Experts of a small language model: 16 layers, 5047 steps.
Below are experts of layer 5 (counted from 0) of a mixture-of-experts language model. Rows are named router (the router's row for the expert), up (a neuron's input weights, with its number), down (a neuron's output weights, with its number) and show model dimensions 0-223. Each number is 500 + 50 x the weight over its row's rms, rounded and kept within 0 to 999. Numbers have three digits each.
After each expert's rows: "mostly gets" lists some tokens that are sent to it at least half of the time. This comes from a sample of Wikipedia text that the model never trained on.

# expert 15
router:450509529493490471489470414452553576474361547393490519500516425435431560529552541615508435481522582459487565527423369476437464476477479500428565488536557506494448527508524516472518547444465540469429496420542420521492433561535474531498506394514435526509562493499567568490500445573547509484467550505503536576487443412515475590539419539638559550431432421477400464524459492468452456553625500573431487400499501378458492523494527398495476455479452559502503483539525530487584524520503515484476490446450487478457467504483575489406491607490434534557523496478472574512438519480446547483417479474475431472539506446458550499456498467495618478494488515451436488516492452558482439457574
up0:508585450515584546590526441481380433549474570499451494448450487536429499551550405481425516523394529594525482541438527460546534480419480498409566547641545491415383441487516472446504441511546461471525567530468548486418528585517491463518517532536487518501611515614459521530454419427559494555511496460495529505563421451512518561455540451567537465523500465583528478573573559500465584533471496557445473523492522521375602434503475475516375415469525420442420552541568526458509486483494485470505515455537461488598566483461585494495516523458526492526464598497524522552468515495550556474591476538476561458462522436480569533451470577532472447513532546558530486441498500505523471521449
down0:571602572488531552509477448476498501400540437527488483569486518560490550600560490445476530456476506508468446462451522554421558490589521474539474446497549533393556595540535574441465436482528517545403518480574537503484437541503537469553409503547526537482537533538452556487518522528466489401545397503578485659482513453459514412427457402524470482470433522444439470474587452466462555435519476466479480539502526407511402540504523525448505440572438588479425428596499572525442627584505485473512413479516435490543466519460483571540525463505533566467499550433486499439478480437516452461457549514512543548581571545491592543501494474559478457550542447445554531459533549498494395501456
mostly gets: " the", " a", " an", " its", "The", " new"

# expert 10
router:448537568519487409478457553524583444437524542556490430514518451454545506512504441572480438500609530534523515510528395542445453501485475527470502436552522505438494557569538535461588450420493496437456520448438392490492428553488467511506432487558461418463475530413591520496550429553495487449447561575519532566497520524486489518426410531583587538477415401424402535556515509423476557574609443533490473502552484420502526548550422357568495537484407588495471501437511457468448497483456461532560441409551500510411487478517522494475600528489602531568523519506486456493418531472555477530499419544554495446513506536456471455523507548452523546571435443513510511493566512477399479478569
up0:606520488545432540536487604537521485623405448531508479593495504513450476529501505600566496507556524584493502498649502500535501500506465504559434552555401487472486523541511473479571511558464534465513563532493540510655481528491517482490478471499406485524473503500473509487477532531518483497540527484515463527515520524451446533492477475631486504422534474477443578642559471507518465568486487508524511562507509400523512589488435482513508596513481559498434524479515501504440458425497574584551585393570576587490417451409492589498557475473480548523458540468528521555534457468478522557463540525563423511480379522571503413481442524561654461414510550456457531395516495511514535476549
down0:558544508445504540552434424460475528582565577541529531515481445479556511477442493445568490537493496461445478514471528503522455470475592481539582521433569607502532534484486516542496485513592486552494515521414524553527446484398466539416418497506546487488499523461540437554524627475461651530473499514450497515491449389493596479520566544484528508500534506506499574347559386523520521499468405509478463424484549581581524532527480558476527449449420496510597393490500589531535491466452504545518370521560509437471483520530433498559509499541521471521470547502471458533544491621501463477426562495405519464535517521510475429491549480438442462602527543429592583583527463501560514478580
mostly gets: " won", " used", " him", " received", " against", " moved"

# expert 9
router:485495468463445495531471475505447451489534527511571615541607532558434532550482470569575425520516473528616455469496469581535531431440510456585583403428460455406510488567536507489540578524533512471530521455527394468394478626491598513462445536586457494482459512427518498510541418498502447522466610562539574595449425436497514529548394529572667509439439503509418447495501487456479469452501503488439571499512479459460497485513434462463484470489455456399491481552501497432499533475532398415406425465513516453529485503540485486532468591497468541458461530447604458556480512482560550518474530535545548505468457463475562465474544459505559475510463494432443487451498515579408486468491
up0:563447466458558492496421537502475517520487484543533422452465514481503434505502498528597445546442518598495407531509504529474509558520476546550433440453495423430469550479509493467511502492555529519486511487545571520555539573472515453531372485514507518494476505532553460502518495446532638491589630567462609539486470490489449614516484476451543499411494473491540457500455442552571453526566522518417440490564583499473550424587547473441576474464441449468563492588448489501571496597614448445404565508506576549498462607441478502478500504555490527428485530454539493566503518406559418554456521567597537403577531561525505487493514569449495440523500461441521498491526549638527511428520
down0:538437475443538451508458493530584555515554474535521511481484520490552556504544465496519501580550431543519464514565514485496443573458484496471480551377582569518581508565512523532504519441553452484411503443440482480568521490501516456480503517465534434559487449549442542512564504523576537523571479568482440454421465469529434382451566433343532579594483500506518383519604518414524507511443461487516512569569504525443524578534449489543502506499463577544547464482561500506502593551554565372444522570421566532477535461486558640485433508435524509430601519536435569438513564452445488510407532460446528587535459462482483456507569501543478524532479448518470443527523405524507571558557
mostly gets: " T", " f", " d", " h", " b", " s"

# expert 2
router:530540431486450427521499545498534462531494506491575539556586472493484526523498530612495458489538496423437439507508493585498487472429568503587473451504568465456484511539530369498511505464548502368470518527558486433454491481627570520518450412536541541556584543438526529505543436524526513512461510610404519566569454415515528545555452526528644399438481494459457542527442494521509553509546448644530444478519487400511470474429477470535465524530526460485428478569588486446539484454514490464408415530485427547588376525539465442532597521518493504447505568483568560555376500483473524498538514519518433413498494495524510452540561516495520542426438541434518447481496480532507475509583
up0:466476533457472373467540441579546499492547526566527432535570524562422554540559471417460535622538589476492513564512464476461542468485500537512413527554538490509524507489566503533487481494523482529528565421509494576528450562494655460500532449516525409504443515490449505555536375475446519511598563525482623574420431571612499503480450564550469503489457486564470433465499537591480488523488475520485483458491504495529540432523534553487554469428500520573549429561422453550455464465518453635504527404632539551491550517538462481535595457525588622558511408449519444547517457528532449544443459529512433547420454479470481479509532501506531480486441469479506476572454534514509549497425
down0:559532542441474411535526498543558519526425501496551475398530481567470545444501537563519525546459496554457600472438420455483444540514471472520464546438412520537547428483506405524602523468446522488436459542464456599530480420543465492551549463584453453559518493531575450440509519458472491518414509484464396621531443522507507497412505462492463539511559504424456532466529513497495512511648471659539551487467457501479438488430524587475456518502514602526441386420468515512507534438507434654523540463475532469508528547579413464426501508583573575548482452531521421404498443450512480475472482506509469481491465486550529535508484533552499492353476493488440459482510467567518460451479
mostly gets: " which", " that", " who", " when", " where", " until"

# expert 5
router:518517527541438472527416528483587444564487535535510502498528565552479529545473456570602427402425431508518533485518559473503519473484448487587538520409434538441475445498539380486538492448520496437498498446550478489456482516539429521470504537606471563527500471501577564388525436480512414581362587534504491538498501427489524466540464420543562451414417464539456513558440493560499497507437434531497554478503454464433515449498476557439607433480509539510498523395430526494499465485502480546531431479500593443504442451521431493509515516451555584441535593503594558522471455413533529486469577431483415463411449523472527507564512375540532539558527543533406513454528400529500491423524
up0:554514472501426449483374472451510352526554607459511444523467519500475610486423477462517488509448476598445454468528581483517414557565475489486521381438421561499606530443555432499511474502499553422519485506540488498530532480416556467458473509427494507500540470414527572454468509459487495471571678424529423471529424428612538570422493412460539484512493526467483560529500615462548477556499432478546393503598537511450480456563456469502539492569474486432482566479562501536509461514538468497462559551460599477562477565479525535527581461530571502475397513480430516557480481457473516485524502489465476448502477555469450516452571532476576538538518498575457451528538463450499466558503
down0:547490465440418499485514491460576499471560497515434561525374482540567580551510465514614493480464468515419486496552540376542422428481488505510498534551519508536585465420568427451511462544496484467540502519488404494447603479491521380517495528484499563415503592541606438505474523549453540518583506429475402405420474499528516513479441514484407437506478448434506499414494494467501430491464465547614538506574428528571492457481451454488537514436510476534507487526460498478386478527455457521462511512427580570479499535521516482480544424527527513470498481455520580563549532479470491368508544397530571584483524462486478450471528418535568582450442515487458569495587546613420458498542
mostly gets: "′", " Am", "°", "^{", "_{", "°N"

# expert 7
router:457535530577458354450456562407427490434502587479531601529536472510540563473503427571533448470513612507380561560508388495469488468474496534551495521509511568451530454555621535475459518445519477465487475445514418497443496586406489503521427435501504547582471469528559512442503419450458500479480536521578493518536506368548439497533337506566483466470535470533501419442468514541428482519474465494484466483540386433492459480401545408526468489508499439465508478558511528433473466586471499504437452487522576500480444500406420477484463492477566459520524516398528507456491537511516537596506503480579357496423580473520488477476503548539553545431525511528478436545517540530497483463498
up0:458489587531571503557496439532451540541484445456545572485466524566457548515536482552522391594548421441547561503509463467482479501428531546469501468472469540485386519566584559521416413496470512497448495515477592581420579467458497445508476484525481510595349409509522503513539506465470529489454473607490519476444570516498555529569509553509452457470540541483493487550494501501473602524470557477508486496598463517484467538509501466568496497438584523424386460536544420447524444512555475497504557512491555490459499563475497485468420464492345480481474478551493532376489446420518489444527411456558578543472526453621501495500550380480428477483424547602512543505496495531420602527534
down0:505508510551614597549508484499459549541475519526517512511571581507508535551535526433478480533553528492504552422586586567541485510547445448454407530459477393507535461387468545510627557540455532496519408483460433498583469466492488515467593477448470413521492509393638583590480492535493421496453491531494531518542497457525544480470503469612480504467475458551490429547494506538585529478565436489501396473545616463472517562434530545467532530518604591588523526383498502519568490552492531535474495546574469540453461536487396448445525568555463513481550510595552469481429476490515470482423580525470573561466489539406524422562415452543471518531510486427548518524534513488462506534482
mostly gets: " ", " 5", " 0", " 1", " 4", " 3"

# expert 13
router:435547478513478501492499486496550407422476528469478521556533514496430609474527508604586508417559506417493438554418482512527553466414526514481539547537526547429476474548565521482468525506511403449486516458527463523446424548530461514476446545531433495501477505401473509404519520480545396434520493541557538511559447553480489566460549479575584528434472387523419514491468451436495421502447421536478620467561520493579544552473530410531478505533536446450502562504515518429580488474425439429517558550607497438467521476427545486478540582426548458483478496476500447540402428359474605513596555534523483394519466466531502517486477465480481486554549498403413490559560483468443454495557
up0:467567521553555506496515512500498546435544432409535427559548458619492452484502570624580494534511380521440497575459466511499479524515466615519530586548442426503505541510508523493480446509460467467578505546587463521523477568561498503531393463500491523497464541524537485455463488590471507509511670430529421475480477528506556503457453361577528432450424543509571452490584567551496511531502538503482525469451477543501490526418504534546434519477517492547456454433570496469482441435517464470509533495523473502452509535564505450522541481480538515511539570510530409495539444488532601462488582502504550485564527493542390562550471425482514429364503542505445556502496492673552476519386
down0:428605534542519469501578574438582522562541487529471506485491539612491480498533530487450487537564587418482540550551432535476537537488527492520627517503453441537544533481530492517542552503591492601541523509551473461560470450376422556443504504583466536585514486543485525473544460500530451513420386495509579486447548517591562467479532566513564469508567505535463574387457488525475582573509504531426473519453459600451548503544470472442425387489523565412454461516535457541395441570573487542457468525494479564514444499491495497458481425516421495472536468494532452504407585489575490490472518491568543469448535538532541610452500441503502611541510581509493493586424418531537490449460
mostly gets: " (S", " by:", " (A", " (P", " (C", " (M"

# expert 11
router:473527454515477390482396404566491483453461486522496447448576454513459509459543472536522460471503529394426547494541484543498539547388380461464537553476572502475460525565545465434496462456553538468468454487476535382478453500484414485519535516510520485474536486572459537533415478549459509530562547589564633508436477540483476495439453498630500515512529424474424488393499460548457503532492502567497500468515565481457558534399490498526557412411503440512374452561501413492491564448492436482481557477518479551500458448535497367450513481451470499567571607536481428472495422433477574490504451512620414416453501500527426484514492444456501561459439468446488527435483489573490533534517
up0:487489500543555456491457437432598543546548477533547497574481421588441511448469545481540438485474400547418434540542468417595537457518489472464617504500463574461382507449546562538495562463501431479530467432519468494575598519472523516556565619480470551506384515486488464564500512485436500525516446648533489503460431490532601484522528428465448463496471463438463457548471490527490552553542519502451460511382450466513527465464538386496575538386498488471465542522571509425473497429496432553523486575530548551533541439544483518459543506479531511523428430512416513585457393522521445518447449620540543461454531520471437567519487522541507546430494510472484549525474525488477552484625
down0:476495487433531535531470528487475392446449518523523573523603454538599506524605528518533604582487536580500445515530489537559457504428462493601562528575531490442575560552513490441433620495498481490488548496594467528510542476479480493492548536452434458550602533563624526474465423460404512518449455486467434538430470482418411497559528494485457483565545466460453542557514525502403513449423373465453587542555536509418484464514448479506558470501582427544531486606502457510539419488622476507498530451520494508535483607509444452509484500511495434493536434504501598489543477571558447507488487565513513455480441496613473460445525400547480500462525504575475443502469585485480485558439
mostly gets: "land", "on", "em", "ex", " Bay", "erm"

# expert 12
router:499523438531458532447425478519457539520511515511450471564504580481527533481525452584528479507529572440377516551479453480511475384471519621573607515537532533414482500489483464480463543401540543389460553437518427556501404482448490487464567546492468508431535440485528542534484482530602489433523498561501581549471485423531475518480449481458560444505443358472423486542542525523464547585532407549413562531489452493488517569477479388546528505604454447486477481536465502445545537448407413455437517454505499519541492540527517445428414474488507538442553526532470549545464443329471502531520466473517450374519508421482526534451507518440516517500541566495541464376535495494447532443492
up0:483571553539442556546509406461483522472574461457480550541439518591498587523532542546509457553512502502471587515514514480557457443425575609622542494524435506433473395567373434499516494571452538488398488480492482486404531436534498507503523560520478580496503456517526411482455557447541493441536536596533407501521403530435507472521492532493508546460589502457581584518466491565535489523487522494546594528527441556475448633501578453517503484598493481434448540555500472496438500551485467532494471538470539500575368475468426477457506524461512564482602473441401465406510488477447449482400466437514509451544536491508497466473473543442459526462475506383543521552410428529457475520544
down0:478384479517517586536461448484525573496420554444448497475522412465458503489512433450483483506551446539511528458445518538542540483548562493480476551476553473528561575505453492544487503499520425543560469537578560490580534451463500587428534444399481503529534576550437537501524619534509519542538488504473434506475605513527510468474558462502639583551451459536490514499476542468380611470542501513518413491476554442504464417518516461473517531499515535488614564492529548554558535453602491433545456501485491465428539371501555495454512437468520562467509577382618429481487544485409490472551518543434588462525509428506421466481466391548555495441459531614452514524604493508499484540516
mostly gets: " was", " is", " were", " =", " are", " has"